Experts of a small language model.
Experts: 24 experts in each of 8 layers, 2 picks a token.
Training: a variant of SOAP for the experts, 493M tokens, 7522 steps.
Below are experts of layer 2 (counted from 0) of a mixture-of-experts language model. Rows are named router (the router's row for the expert), up (a neuron's input weights, with its number) and show model dimensions 0-223. Each number is 128 + 32 x the weight over its row's rms, rounded and kept within 0 to 255. Numbers have three digits each.
Before each expert's rows: a language model's description of what the expert responds to; "mostly gets" lists some tokens that are sent to it at least half of the time. This comes from a sample of Wikipedia text that the model never trained on.

# expert 22
What it handles: Suffixes ending abstract nouns like -ions, -ations, -ings, -ments, and common nouns after articles such as game, work, song, line.
mostly gets: " game", "ation", "ations", "ions", " line", " work"
router:122151147112132127145176143089156144144152101132137115119157183074140151129101138123175138233202018180119145102116076154098060151120150173170116105122212090181137079100138132174130112176160146112171104080076158198075161146104124170123093149107120146152145147119120168094079088116171120100125118156088128110113147174099134130086128130090178108130149115194182096110135139113082083098101100152176137100144153103212159144135119137139121207087087086155194108063123086126194165130190114160150180083099139151120113158104109165080101167161097070113183149110136146141105133106104146132087174142138139137111129142148155104106179122130205124110098107103081129124109124159091110149133
up0:107143124159114131106128123104154093164099166160141165125155155121087129190161078062172136118068094158049100096121114182136089075136099169081048182102113140067071164072152137121138130158093130092150119105116137142162129158143094156131139169124138112173150119159092144129146130104130136107097108179137147090109117122145144109067060097110076136098142068131175110173111108094089107108103172068120101164167161113139142154120132146165065054142152162189131091190109134108127118140131196186084164133167072135193114156138087123099146151169130134119115104186140143121144133146120150142093121102162111146144112071125149126101128060068117129095125104111124109119061135137135148137093
up1:181110141076096154146182133189179142083148132044171107140161096143108155123137141116068080162167093073079145141108166152153087149176147113097118151099222129125125123100160073102098078058090133164125057146148149165102151168138165139134129147103086112130120105117160175116092138129121109204130144196070140094174151161175109132060117112129173140051152122147117122121203156092079170131107073101142126108095141140129174162094106086134112123087139122133168107095109098170140121171156186113169116132105100146187136152091150125097135161174120102171114120104119064068071151119164083143142142129026140112153088143163047175113116058120140163135104108127129131101060094176144132159183
up2:147164078151151145152112167164132113153096049130111149108151155123150121202153100083075187159100067093142076119101212133087136145134097147123151169101153107132077132128069081192157138108102146116145145196130087163147156164121098125155146138103144146155117112148128177162134157126113143122161150145101103092118128194106091187105167123110172122138097166119102096126148171136113138134092159097140209207137129175081181124144128099121029112130181195087104139131123148075166113127106156145063169094148103149141102163151111088111142131116136121116082135087140125177098122142113140139126131096088084240160139141115151124141102099165109099146086123115143159182128173108079132091192
up3:097115125123191105098135109109157085146146072120116126156121139143108150119088080163123076175181099127140093112154163080123071081093149098122098126170112133164142113130106193148146089157190198166110103085140135171120151131113125104097145098158175099190150151082086130200126091238071093103100112100127124151091057130101153151128152095117104101143147045151114131079112142171112123117106158202091150091160126153134163153144114140151087115070126132168137084145144183131125092089093116210109179176128118125105137133187120160133104145110085150112164129134101095146135056145136121125121112086158079163161120126106124112147132090110127189076142118154117117154137113135146129189129
up4:034117110187147102139175086078163104101115117122109111098194141114090119171170088084095134133168145128154172138114151093086159106091113117118134116087135093144084175116165116039136155076124080139152145067134069140191155154118123090154161143105141099123092098085143114127078114149151126114094097155091108116097109117103117092198143138128144041109172131113154176062067124096152095124154170098082027093144081173152095186115119166108121180156114075161086096106136152094128126102141112120129112106093082060148156145094168085146140184167078056140137096137124176089126154115138128143162112137158104132079103126106146144112083074147145175178105176101150091096175147092152103162144
up5:096167114088130146111112119132139103111156132128105184146110145111138150107119109141120118091093090140098146093112089110099063154120121022097129071119139186136096113124125177145120082127074126191136117112123151101112217122121117126172185120159189176195167165073115112106134057133086099125131092097102125115098166146143148128173137082134153082094079112151141184094093151194085083151096120153129073170135082162124134154150161141110070120199162133163112144123145136095162072165143182117135117111113088163146148117147127105142140121155114137134130175168129101094123166100129111107121149167123117171091164063044156100118036080126167136106135145157135185150161154151111106110144
up6:132113126084192159147118098161093097120133116116155138168178135070142153149122033159158132140080171149082150111125089100078141091118116191177113130080199117091162089151118168152136193127085150157116174167165089139103130122115111169141104164113105140139140146141105122192155157204133103080114144132128178174133151039151102147077120065141119192073143094118130089176140098117084099036141145137154138107151129118154103101125087084168153082122121092083124117147163120141214108151133076147089080126137177154174164096107117166124120171157131088141138085068159110082106122146146126148107176167135135088116105129123105127095172091084142180142103111138136136069130102169146125134171
up7:104123093171150157154180150119165046051106130105116099109147211117120127090098134125101153196147175201158118185139117170097125071154119157192115145116168112118138163142132156142127136169170094079140149169122160103148163127102121120168087107108065177141064189117141144103193234125150151126151147167069106089110116162131100135162119105065116131108194136100088152154131193114090117118122091020085168113114077102118155112150130144123123132137164170082140121065141163142148095180134108134080157100163065149149123102131120133150106143122101126125103152107186128100126125106073091130102173141063144109125149121150106171118145087129190128100128097131178108110163136147127118132139
up8:120148130100170175159168174097180052127150104115147128166161205127083177139142091164152146142107139092129130094086113131181165099155119088157141074089124149162117093136131070138134144063120113167167115140130118119113211123138166121180153077143139150124171166137202132159160104088148129083119149164136162145115188191101119181126145107115128112127109179105117203108187124133155106116140144059153085067190145136180100117181100124108172114123138188114135110155130171142117103098122104085131149103116091171145102169113089146136094139075113138152143154177117091133071154069101152113156116193131111162138138111178087145147161131055104134222122122116089167093176172155119084146061

# expert 5
What it handles: Mid-word or final vowel-heavy pieces inside foreign personal and place names, such as -ai, -ina, -ová, Arabia.
mostly gets: "ai", "ina", "ana", "ani", "ka", "ta"
router:115158119121107143135122155115143124121135123093132161104159100124176147161122173114083113102176136116171109150156137110124115121145140096183087099163131135053175136124098172088154168101135071177057091187121090061119093176141129141129156196102168066138166110127113076171162107187062111125176150167127122137100108136140207114096156151075133112144114153185126094167097078182115116097147133093151136143095131105137072151147096128168144119130150210171143133145147165125166117147136125124123124135093108142156096112191107068133144203131156151093089116140064117130096082094137113159166001098073129146133147094126081132104079086180092127125105126147087140156103116128099197145101
up0:138144157108151078164091160124145081111107117116140081181154138131088121119115186138103150121175120102104168211201118215125093149183115142157111110103121120126065073112144104126106120147124148055113151136232137122058111134183101144138194096109156128113142127108108140172118137115120146183181155095123182131125173105099154100127141096144095125115164109130152104129096134142068138176146132124114117140147160105164114121105173090108129137201137117204144115115097137129131141134110144110122116141108152146154208135097135150131121167196124131150130074136173110102133140113073139126100107135114118165175059151150201073144111123143096148089183109091161099102121133125066088133116
up1:100163083111126107166155146128155110101128139104107147102057151111118175103119103063088137127201111148175157156082146083142170126087189162187121118083077061119152110079141082134115153170131099116124134137129113093114136079135127100123162149153128141146180153117087081102169136159153151048148111099175126119145143117155112172125134178081109131104128185110155127080092135084132139081135057133139170152131205159158083085098071141155121116161100136183113152171118148152123172159119126131188107150186129113135101173130132097155119217140158155091092094117062091126114099130131113155135173116094179163127144159174175081107114091148182114117188184131147126135043082103075154175126
up2:090144139111133153135121112055124116138082154101109155091142164131169112131148122109140076129162119169165189125155037112100187144182120116136152179123125153114146076093120142132168179123102138149117072084095071143175104115133129111135115165166086069099095099146113084149134131135101149118136101113142128109185117133166143036070136217151043131137095085162182140097094173190155108126136106137150069053104119151106104099107150172066123159142139145115074165109077167198155167114130189162132098126149134139115092137118117114169120133101173151101100148098123146144057133079168113164154187126150130185166174063102131122147086137112099129106147146151110110107103133043164111141166
up3:080056255172165142094108155139085207154082160132113110140159140152096167113161145184148185134145123123149119142141085071141091105135135086099085131064129122139142099125150098139170163110110118124090112179108062111126145142128141118123101092120177160134157113104075146146127161148142093104176158122131127148172144115079134106155145188107076147114088186091150111151100128131077135111115113141090113124167094119138112168134092131175118109099124100139156170120155167139091164125102065112138148092150186170099104045173143171193117149125106110103064168141152080138123136120145142134152137070101161152143121150131061115149044126223087094166131111121132084120126119114121128191117
up4:137115109108129093161152120123146111106106126157195168119099185110138123135126082109129121100094153120137098108080157116161098089157097165130114133168114107095145159096085140075177120231107084112123155126150148140116123124141136151131139186101107167129174140113053126148144176088117138095129114096101088131169056085148200137153164105105098110129123155192124108104092154118085078067129123081085142104140124154142104148151114148109129150123145140131118102105127175158176116119157121125084211133132097121143122133135089114165136149077086156107043080067201127122135140095162155146153111146151190125119102133100114110083145106146145142116153190126145205125145106124160101181128
up5:103140120086142173119143115173155105153081131167182125130214128097144164067081172116112106143153126163119112155110172163185138149187157105131091104136141161138073132104123126127083102141091085140111139142105085153106114126079059122124139111148176159108147158120101133079054120138150178088193168179103108070130084185128143200168167115099113043107092157147089105154137149144126064099149117153114157134176131076134080157135079094113083154092103145119116086112112188123122148119172131135108118148125085130128094116142135147051175131065101137135048148167110119120165145095171101133130080077113106149091118159177156097138144052107119109131100070134116159183170165113146102198117
up6:153131187117158130185135143134121143089149113142071063103211125175092090084154141151138119117119110184096154159138148100152148146131123102052144168144091142086117137096088095134137127112130096101109150135115125091067150107075135136124133101116090162173111127147101141112148098178153191119116098144095179178110118189167103150108101155137086146083178121176202200153114136152127123108143140140138117175074168133090150189127099092124144124135118134143062093148119152098137110131127145077093111178074113125137124108150047180038143142154084104123124142156178035138115087049125124138153176128106115120120129075143119132168141121124154139125140119186137123105106113126089103126130
up7:153153135088159114134125107144080094129167117128116103116112128134122143102181138109166129113157118194069169106154133141114127112126137218106174173110135152122092125169154170108105140132107135120117120136120082087134099180113141101077162173107111180080084126185121132154141142106144137095104094171143152116078132110155114104140130125119108139074087083177135100099045160074120104101220149127127160136140171173116147137081085139145117110144142081117121123094168091137097101143184118131135120176112110124104168076179175129134147095136134137166122156212133180084100066066127127104118148162090109098123169083128111134163136101129110133119116128149114177078166129102120191106080
up8:150133131152105104104120154199080133112140158180144130168173116150129130123134138146120157135124109116087169134122026084129122123134138137123161126086092114084085098152095102169139097145140122053153110163104132130092152162111124119071160158072196192199124093126139074090108148119116143150116150095115140111134162099137155086118131119098056071101086153132146094148142194168122131142162089063116092100128148092118166133160094145115080085100097153119064136122121124113170204144106110164106144111159077109133074150137119126203128145133125173104139064166152142135088106084121076140165123130133123085119103138156066102144101106155139092131144090170127103082109182132105092205062

# expert 9
What it handles: Coordinating conjunctions, colons after infobox field names, table pipes, slashes in coordinates, and hyphens, such as and, or, :, |, /.
mostly gets: " and", "|", ":", " or", " July", " December"
router:108147132111117085117103095083108130139123108140116048079082134157121114099189151116118139193094124107107119132153130102155100098155131117101102188155124148138119159152162104067128092091129130113094061148106153168144151076150112101174139169140125127127039125150197133063185171168102169099112158096114115116151149092121150114115186127144105132153146114057140166143131192115167164190201188146141162122050094168097101141096098131149133108159169175120067109104141106160121192127150120113173088149115102062138197134153165076103100160104146141116095107094123168122149118112158115168134112150109190166123094186114187159124143157094093148121094166085148133061140139093133092127063
up34:122119210156145179095135128131122183116148123098127110173144108132124109143137089081170095127107077110162124191169186151115132129111160146165110148061117153149106095211076118144138126156140101106109103070142086114141115117160055167134146117158121124112137141120153168172082170104098136164114162212189136114164120057110121092118088132126053078207131099140130144063138147134148136095170144153077121122071164118161127106175137138142098134104142137127167157138133078167167118189177162099202131112114075075115132137125149166148067112143136071125145179093100174102171130153180142158108146160178143129102118114165132061098172138137115170138183106146194194126170171161131090122078
up35:115123168066126117146094145173161122148138113102124201181104163142155219150126138083065159104103141115114111135141171140167133178163110139098140070151109161152130111094121182180093148091132117091134105152181165122100105119118157146142169161114179133121116119131104113082126122123081139119135117167127084189068174147151146112145093132138010214090131125086120087190158151138147120115159147169104133125125158115095146150116156130150087120157096099098116188155084149122175181136154163145127106160123148116176142191175136162095130149158133169079116155139090150196041099149099118126120148198072084140090101163146157151072088103120118116106159139144110146146154131123187078154147
up36:127152115140183121105122146112099153133097101088136106110100137171117112122116098132144181106123121123179102095130106114115127090143113077088157105178136140145118137120119098107161098143085065143094127170146113143167129098085150104159164128111151126150068068136129105105097103060134102196179095087171113144110073169062117145104219158114119134148130088132130104131116143099143096119143076115120186108135117120192072117144141092128122068113179079130047139116119120094097146080139162137078160133115093118100105111111092167086073100151130148130117077172071117130191161157118175150105149138118116115120199128116119113158079065162148061108065152126112128135088121068146139128082
up37:176199144090174130109102123119078100091126059169163152159124190141110153154149135142136170172090077099078192161109083186129100110159162115086111093111136101099150084126149123125083129088131082128077114092161123105049144155153126187164081093118142158140127115102053112121128115201140118130062133145121134167108109200151182161067165137133055151133034125140132170177162101168152105152118085127181134084115146088152168080152084124113119106111121092168110087132124118126093153113128150115120118150066131127160140143169118147147199153131178117125170227147111174119139123130137148121097149122154139122147141137142121087106107188152115092122140150198124107111122105142115107110165
up38:178092123149106117120172117144140089096118117130118168123156137105109150096123187161124126143113121146064151191116143138176119104147123122116169112061136102163167147107182148106236114133177109112061126098201110084116074193131114157162123162106138147119114113197179081127139195182088109151087088058109141127158096121144103092151129051106199153173105137127078111086123119151095070147205147168148078111128124126116092167127140141102102156159076142131121067141104162202124165128093146153103072169101122101100154163043157118098111092156138123166117146118189129124105107133155136146075108180108118146115160126135128138070121154172066155099143134119148090124156154202113194173143
up39:084128134108137084140131147182119144133128083141128136153105092118143140110165146125157156081126129167120129113134178182161091070091160138119185119131195194069149082169111125094138121139147140145134134170166128077158094109200106150158127143102083126126192124077090076135143142140128091125162118118098105131146162147114157140190116155084186148155100118139104176150106104126115110095119179165111139121149158090103101142060125090145131145119183062122156077054133131186136120145153133153187125107142161131168160130146152215119068148148123109103194109141074125163125132094156052097094188132084132119119140127166114143033147093191132116154106104140121098079153159063143109044129
up40:151119111107081124137177151165132091122102100135082115130127158108136138115097160146118119105210143136106079159139117136147092117108112151104112106122117131122067130153169121153068137156095107141095149113118099157132116134071090167076074066075109090103109129106153138176140167181103138115182167131119119142162165178160136110103089093059107103137148163092092180132119132129213148149123095160134144053147078118061096150134126121120141097130111139115088110133136125153117130100085155144201160140138115180177156119119096072079167139056142134163172219139124168141141129149147107159130120141148060141119136127111127137146148224132100182041111104124169128145108104168121135064168
up41:156099135122124138155097122188168135105150189157120072121147109163180107187116115131131134032127184122150101126186090078214179135179045130077177105114112113088193154188160081107115152089109152145116136128095149149093122116118131149148141162165115090172094117106123161210138105128106122074080132126219145145128104146135128122131125164171091112118082137121095157142095135125128044110141186154127111139147125131158112122125143143175153118080139115071134118112167099161150118163099140119095118105236124104139084138128107126139169156185112108083094163089086067151123125111142087128166142141128121114081089116120096170090154165164134126178093144085217152129146157121198154120110
up42:175199161139149152146140144093158144157167136157105193091114153144100052087149091130134157117068190148131131158104143147198145131115098177139131147091146165150111152151129069086160153080132177067198092180131149080101122140134135160095171131159129149129135111114158102152068110162142111130094123071136113084194139114122144142108160134136084080140155104186108104093170101117117170112147161162108116129141121134095152197191139142183138096145090188192154199186157135099117138178077105145114129161153119084161124134129102118169094128155132127113117118067152122173114164154110145122181128129154158128140150119131136130174092137116132181141134192135112104080158130142140149150175

# expert 17
What it handles: Single letters and short consonant pieces inside words or abbreviations after a capital letter, such as Pv-t, apop-t-osis, P-enz-ance.
mostly gets: "t", "te", "č", "le", " You", "km"
router:160092103158166106139111131172143095131125112137109146137148094091064115091133129143128158122135127143096064192088095167138201137077126083139197139108096097143161153141148192151202078049108153176102214118101104159149175103107187109121089135065108066136129138066080138123106093131146164168144161107109092083117100156085116088052158138135158075060164136146164062129145140111174109131086156161185097137143106160088141101147113097122082159161225163134096084137109088079101117156125114174086135072103040182101111128077137162055076179133075083151110121070129144185163157139122101109123131118173133134076131156140120097141122116109074130123111102099112150130109174157100130130101
up0:165124083151141132110146143119121118118195118097117154129176091095108196120122060155126097244170127142089110142145182083108115136180071130170142147176130123111112170158119118109100083118100102149116192116126149184155151108140186104103126156115141193129104171091139121095118095114100122173122125142165128121140152134145125145122100139155093128115171118105134116155145140131099104091135115201152146145162148121136167080087125091105103097111127174167094158148173159075119146151149146121080125120097041141109092090132141176185160140151142122077043104186106136081159053092210135104122156155165132124148160121169110147198117194168174137119114066160109113108194058118147137167131
up1:141106123131129093131079167150098104181121165153119102125128120166101118100144161151144155196136147128063081136157075152132099083178128119117127117102123132052086154121174105176172110112110113182107110177147086092087142152118083111108050082184122129113101103065151087145098101098122174115188189130109101128166148118097095140068135102157170136168200111155101165094100082111105114046088155105119141147118148143086103151154069150107131183149117111166113126044136187141126145192070157167146200164210127143175121103100164125098107146129108116167103069131106106093176053129104140154122105060151131099115083144143127084098125167097146114079110064138076084125078168131118140118095
up2:169168163089101124140113184181142087168109096134108206113099143091125173120154186122119096112110091123091126141134137145127084096109121149116100104120165119170155188069113117116155068217149144152151146178114072135115152154121180092144149168101120116117154134073096122164203150130109146168149143111058111109128132122091151136132150134194147134105071120119091092133117086128202176081157138132174125085078122138163160129157100102120164048104136081141180117111090163152150149163156162152164084103131142132122092142091113121173110085079124114088064150067059056154139123161128166118094142176155166151098177168166162125099174163109148164073163140110179155180132093144164129103145
up3:138152123190167181160140180091179152089143119134108162168126081124140156085104068139096111092118069123050098115127148117127173156161058122114150112169104094079148185100103155111119120119092136225130076141115069156100151122083172099195106203164129098066083119111140056193108095071118111153143127115119122064154105088083141085162136129126119126111118128084135083076100142071158142092122109182144133153065099160110172097117125132140091162126156137107097088147101145162151180100165137116152095072063120113115175173091119149111135161120082141169120163122204123139125102133117088152111109147170151078065171139137119106186111129153152095071149134111135092133177086120159160079097
up4:154112132067168153136139128091070150136122139218093145111103110148122149133093136148136130148145153128133137159137176133123086175179107129093209074165099120179077129079086136135172149108120160102119173124111096182142087134075171117121139099078123112135181109099143123135154151127163155156118123157145115130164081163155138144153121135160112142152088128149179128110142153132130193129178167070160093148111123112147126078160143132133117102179086133124127114113153097112137134188147137130157161119138106145215183089159103118090144100095092072147123179055142166142133181131096205118097124111119110115091128181123155207162093175167147184192135162114091145133162125137146195131134
up5:167112132180104176161121132162127114123119192089107167116156079085146130136106129112140091095130132110081134166101031192113157087153171130153175159135104095106131121154059156059176124124159089113167120108100123113102104089199123152104186119095081093121158091101146157161124134130084073132168198136117125145104102145152158162094123120120106130060191180127131137116161147119141154117153101129101147147149115137126110147162189136181022111110123172164108097140086117114142129126121073099144109112091167109123187125138175146118150159102076151128141161087103129131145105164129141146106077097127091104140117143113116122152177125116108061138090144100076152197140091083178140087139
up6:081162097089099125167138140151116161135090098164119063107187146174205125135140168169094114155133143095069163190194116081068116123134114119173137158185157146131131159137160145147101098156150088169153090071113138145112137150126154073199114098104138144121131026118118149129149115072111145121164067108105146130127125102087109165103136161194148152117162166126159047090065129113074119147119137137152122177122093131160077162178142139145128125031138161082199091135161101071074104141174154136122155119120153168177162099166127115131125107137144141088146158085107083156144132118145176095092114151181116138153112137109136137181155111118132131108126124152099181137105134138155130127121
up7:095152181157116110087069154152154149116113121120104121109168193105105118109071093104145132108090111097110166123181134141104127157141173162112126116126118152125169156116127108102163163130113138149124103099168135098091074113082138141141175105083133099089099065118144118175123174085110167188095119119104133138160155122106130103161117144130126169165078154103120180134130145034073185099149109129155146115148070149135136154192086120121083121087154126107194100101165166147119069097117139133134111103139185184103071104136116104100103104066141136151090085095159130128172093126120135086084194107152161121092130129082122138098150045106135076069132158137139140126180144139147089092126
up8:176141071140110096110134092138102098165189119127115161131117205190095184149159091115088131121154084104154172080148142154142176099074135197110146096106054151127113136132083115157094085106132113118173186156182149145178166134158160084095122126050134084132046080098104090130144106138040078155113049131128182167158093095124141124128099089090086082091113118050174150139138145105107108156128111157165146153120159168135110146111111154150070146081113151093101121141085130160057111066187124129125166107157139142120132143151123152154127099156171128137155072144174153125240098092119055102090125135092161128104139167139154107113137120148117123117155094113108089059105169165113101134133

# expert 7
What it handles: Head nouns in proper names of places, teams and institutions, often after New, United or South, such as States, City, University, League.
mostly gets: " States", " University", " City", " city", " York", " London"
router:134154145070113156049144112102129182116175121149161102210148092140135138172139153117159146143141121223069077068097129132111161070155115167108122140089150131041136094117156128130154149127148115131149120071142092088160157131122133124115180177114145113136100170120126143181076125085052156174098077108146147163102130097117146108165154153109129154170139143202153123148046088081136147103158129055086159200118139130072176134150167178152139096132107113112118122076127179146205140095143121097139133173094153155146104097103153141178146137170150093150158119185093187142100070145104109098131115176081090110082157166096142099157131157132093210101116110194156124135143149161137143119095
up0:112121092114089149137116163160152101149135075139080175147145106096115132168103186169130112168170114199150156155167090145069093178131142075129090111156167085142146165141052083098134156175105130135123114104092089159136145139114186119089112164165106068192141089171140208181118057099088173178142085082182131124153127136135157089099147196134152168167129125137140119095131128128173119143111110147128146106108134142137072106143178138162125193151135143137140113162116160128131113087203162045112123103131111150111110148226192150109076133155072102125088149114098085162160170089096084136167088155123099138143072077140128067124184076110117136121198155168121115135137115103174139168134
up1:188141135133103156112137110183043196122110100129166098150143122072090140115159146136051114111090076138058110108119166165048168109175135149160094110131123108114083170113177130152126144179139152157113149142164097080151135195098134146131117158060164118025102166165159159112174171120141158135063131153108123147119177082151134152145108157131153101138177112143125180076067118120129158090119104125127139123101141127152164109119149172102143132130166115112108031163130167138078138103144092135129121135059145143163124124075121141160190090119142116109121214155160145100156096148172118145160138091119130115137059147119158162188166102099131099158197099157129028157140135102098164115111
up2:164095139154139127178135121190203147131123137092206125128125054113142138120046132076181145110126045213120098124085143129114149174191161158095080087136082147076134108096128122067130158153151160134083136107132116099157152159134114118159132172147128150081134149168042102131119195091125157111120138153110125126148205187133112115167103079119134065126100146166101078141153152098136112112162097125117100097141151176103145082151137092142137092129117104122095150124190148118155198111143084075135176111098131153131108187070087178159133145074182094100152116085112182092157124148103125118150145100072102144083126122109160125135087167091110104102091133111091116081130146072137130050112
up3:145086122101156165148097080149148178146076108119138139112170128136164165135120162120092072157095123139108101169172181115126164127183098181131145099130083123082101147140161153122113151112159168104123131095139128114075153162139111068128092095105082165115128142098168141154128187118174160127126135160121120130118141133100136107157142111096159126118098130136141123144073102145102157096171114104115081134140108033140165180179126116133061108169147150123140123086102128144101131171094090110129085108171154132132153091145189188048148143157114136175204100101113120183146142088086205191129116117117208110142156147083162133101126104107111122093158200112144093122147114062101160167141
up4:132126201114124126064125131137154114150095147135179122082122157201165112130159133145128132185092134100168099138148137133125121137138126148144150102082177164193174113169116138131139121140147094173132140154118092069135179101109141150117156150119111106122092114152185092116171200123125093185120136118129158158114100145116113101092175118137120180099146166140116184104168194096167091083135144063111146161053107109151138084186125151170159068149028136091141136140076150132108100110154143095091082108092157176178144140172115141113172183141123120086132139097109186150128112147102127113113134061096118130084106154147088179080054129096109109099148067152120118117111095154140147175139
up5:091177075168137122144087108159189097130103114084143133142115162050156118104138137108183178179156153111103115119127106092114122133103162115091135111179082176148135159105118118107089155118126153080119099114115149117170158116137159073186163108142065082137114100080131127145142197150088132151070116075093115121116138162166117141097096155117095082154108082125168200119094092097095154056112151179181145148070159117137152148112094118061106119121147139123103126129105132136068141128201072097126130144097095197166060108065171156120115155137069174120159139077128173117148111127126110115089164170085130123131162174074189139176117104125218164092099100141155055114182082045070159138129
up6:122133174086074157085137122094112143170136124135091182169118107140115158133195148075138100135130135058082160116078182151110114155155141132145168134099172102093183142129143101149149191128148150090128135103080122087042144156147101093157121156118114181121091160118136126105100146087095127132110063151080190149080192119152147065144136139091116070165119113157047109152114099085117114146149098066074178139094087163115128166138106096110104117137101159137125134065128142096094105119144151124161100123121105180156120143090118143113158047090075139113090151101127176135094128061147133116162153112073133134170147102139129108200094148183154137129088066129098113142104153166110154162106
up7:116175126144161139175101122151084101163101178097131100145128110129090055144103104151139124152115090186150105127125086120163125097168162134103160096173113101081178116125185181109087120110095116115106149087168154175141070127181106110139074096158114152154104096101069115139115140097093145129154110143118107112106162102154158098156107151158116050164147136141135145137119143148150126078168073056158076081095160106116092118155116143181149075115172094061112191117134120159179136194112138126089111102168147143128112063163123155119141130070098107175130094157056073163153106121125091196105093105175071107161127115111108119185108084111102108112119076114176101146140152099115155149146
up8:209139092124131228061193097105139127150160151112157080110107124180117122123122107104181119188134048183068083079100182147066111128170177153144113130159101161108129121150130127116109139116141117110156137102084084120137155145115141102088185102142151132161180113119174131129161143137079124090083162181167161109111163120087155129138121065094130074040125165095131197174091134106128176100154111140108119126125152168094188181116128146072099093144131077157074138147117130124134119112097133040136140111060141126175138158059136200139153139082118078146090168141133144123127080116082137086160160112113187151198128129130110123097135141145128151132125129210094129048101111083093096157094

# expert 3
What it handles: "of" in institutional names, nationality and political words, and adjective suffixes like -ic, -ian, -ism, such as American, Minister, Act of.
mostly gets: " =", " British", " American", " Minister", " government", " President"
router:111096118129134166108113123106143176043144111123071100100104115167137125128159162125148134174128094162145141102147114117137134084117085131130099134129145071140116111108110115099143125156141121085199141119141094157154115098154108104101159097094040111138094179180062139172098139129111080193187157090125164094062112058173100136124105090171110170107126086070151089125036127087087157115150105046078141190081130158184122062058144125136187136127068123122106206098181113080143107162147101119137125178115186118131093165153149227183147153125142123152175078107085124102148156112147129128127123117130112125111126098110121138128134153142059139136067115132125100192141128087089120137102
up2:127092177162094113177158111093113126147106180116061093203209124182098119093110162157121185091092113084120094116142168153136136109129137033129174047106178106098146129097167109095178118084111157183142155075150126186141123163079118181182159113151081079161167105107117177133144136142184121173189155114120187105126139106080084119058137108181105100136140091136117089186107141147079114161155195114133126123096130162129136141106108121166142136103115123140093140167143122107141134107158123128148074108132113112114109125169103119177101039165145105181044161192098143174145134127058112180205150083164137085152130071159097088136107129138150155176184119182138154127116105165152136105156
up3:114079120133115169168158141181127118115116106174182090093086141076049119167190114182116183133152105146130156163124072114135141158135134204070114115115144135095154153067148090134099205138119094046074149103085237153109046148120166097073144131166150098134103102095141184152091119165116118115126130118086102151138152160157162099146130099160141217104156087151126168101088106159143132073122107142144133145103116107093126122098123098161152098185109162119116165107122077155106141094126078119113109088142135102178146213127110145123133153105106128127102116168124149103139154102151151117128157071165082153069072194135117081111157119108101106089132073127080119106150122105133163175040
up4:158102084108075116110165098089126135116159160125081161189122125108088176108106106128118178122180160098215117126125081102104095134156131083104113106148135148137098142125157077132118109119140123185118166155097064122138124125115161164169147173109164182105105165082176091168119106145049166149191130087137138166086085106124134142105180187121120149100114138133126120112088143126105164124164142089116136096172182086124152069082060146147107162199116175080121079102151167114063091142144069114212090132088091127199040139096102118096135156081080116139082138111112118126124134154121163146097138106133123068098090173141094118119124181083071149135126085146086173113169126114126011149142
up5:102152110170134079061130147164093137120087131090084126060051153117210142144151128110161166128101095154129099112138106116154130133120111088133173123142099122088166139164139074080068087076154068157127125136117150163143147131138081196140106143088117099091170110185091126101131112050152091113121118086172061100089117076063174161093101096123190122170122103162150134155128147148157102190165113110154091144117146231123101129097145159139124135083131157158128126081147103132168155112127159129089062085120156135091142095116096101148148132163050094121100143138157150200068125122133120126131166162144091189124159082122129110139092166179110120147186084198128101131130132160096138132138
up6:118110158171152035141168122146082154137092131143133180047143118178205141125128121139125154179167083116111111116108110126156159119116105136142115137127120094179150094125094103128167147118125117121103119170205154103056097100141127120155115122093144122084138112108137148149151117117146122099107146112137141089160138116122115107138137136095091153106125118134087092121068074170075162159099124141139143178134160107120086159142154141122100105130077077105103161155095092165199173122113148164103112124115115142096134125085083153195138133141149143115133131183146168132146090062152113144148125149143057133035135153089079178198196143125147126139060164147148076071136114158093167128098
up7:120139177127141119135122125140091127136203039106111136190191179126179144162136142095183186184137107089194144147168045173133114125178084142151134166133114140159143188061071100089161122139131091076098170128114153134087155134082080109150137123167079135151109125120118145156066121107099075132093082110106106074096144157123099183097097128079138167105103109096115177155092163165099088131069110072111122103115171162156086100084139130133099154110122111158146154151126154105139157080110131099128087214092159134150108203146119147191098143137113056170099114098136106112157142167131094125150102124157132162114178109101146156143085105118100127109095155116123156124197135026158194130114
up8:172124186099135082107119110138124140107168158074070156211106155150119099116106069124092126116145107137183114119091102078149157121110074078119052187140086053124084087191154133166141150126063169099107098079170140137118132123140106167149104196098162157162100221121093147146139114130145082101140124094125125126121105130188129124130165187138138150157155124090124117101179152183061112148098083111082162102144116102119130106095118123181107106170141167075060159126206124146129149142121133198126136120118120107099084065149108160127157147161164062123115116117110170116111132093114165160143136131187122107144117133120121136071107120098078224141147051075164138153093114087124160167113
up9:093159127136122168109126116131137177121159112144113135114128171090122196138105165089153069169103109154142116104077120131161149108139123109130143088086086139165172127115190142132220159108146105130126136085165125161183100097173122042100123151151105142130181110110173097113135111116010085137134161055127094111117131084164080156134208147170118157121186126116128114140080099109090104113137116077163171137101109119151179127155127125126164167113119127140090108178115089167138162140187116144128106151107091118100155064093128135187131148140143125160112158132142164167062113161117087111068151095100136149117151122087145109249096052053118125124051147164140108089156099121189164142123
up10:141125102109118196147127184202155153112149119162067087124108134127154151101143123112164083148156054180123141148158128124090120093180142110106094193122111145130105081150093125087061160112189101116095138113130119135073118128079074124180146137114117079118199110105111113142144163129113123150153101128147124169102137124154109124161096121134095153106111120092122131109100099114124097166096098129174132131115130091147158129154135133177196148101142151153098134147099098150161155110169099062171063082139130199142095175157163145141138114115137117147141209095102139154090137074155075169119063141110124091096157116157147177167114096063143131172102073097055107096177162148104061144190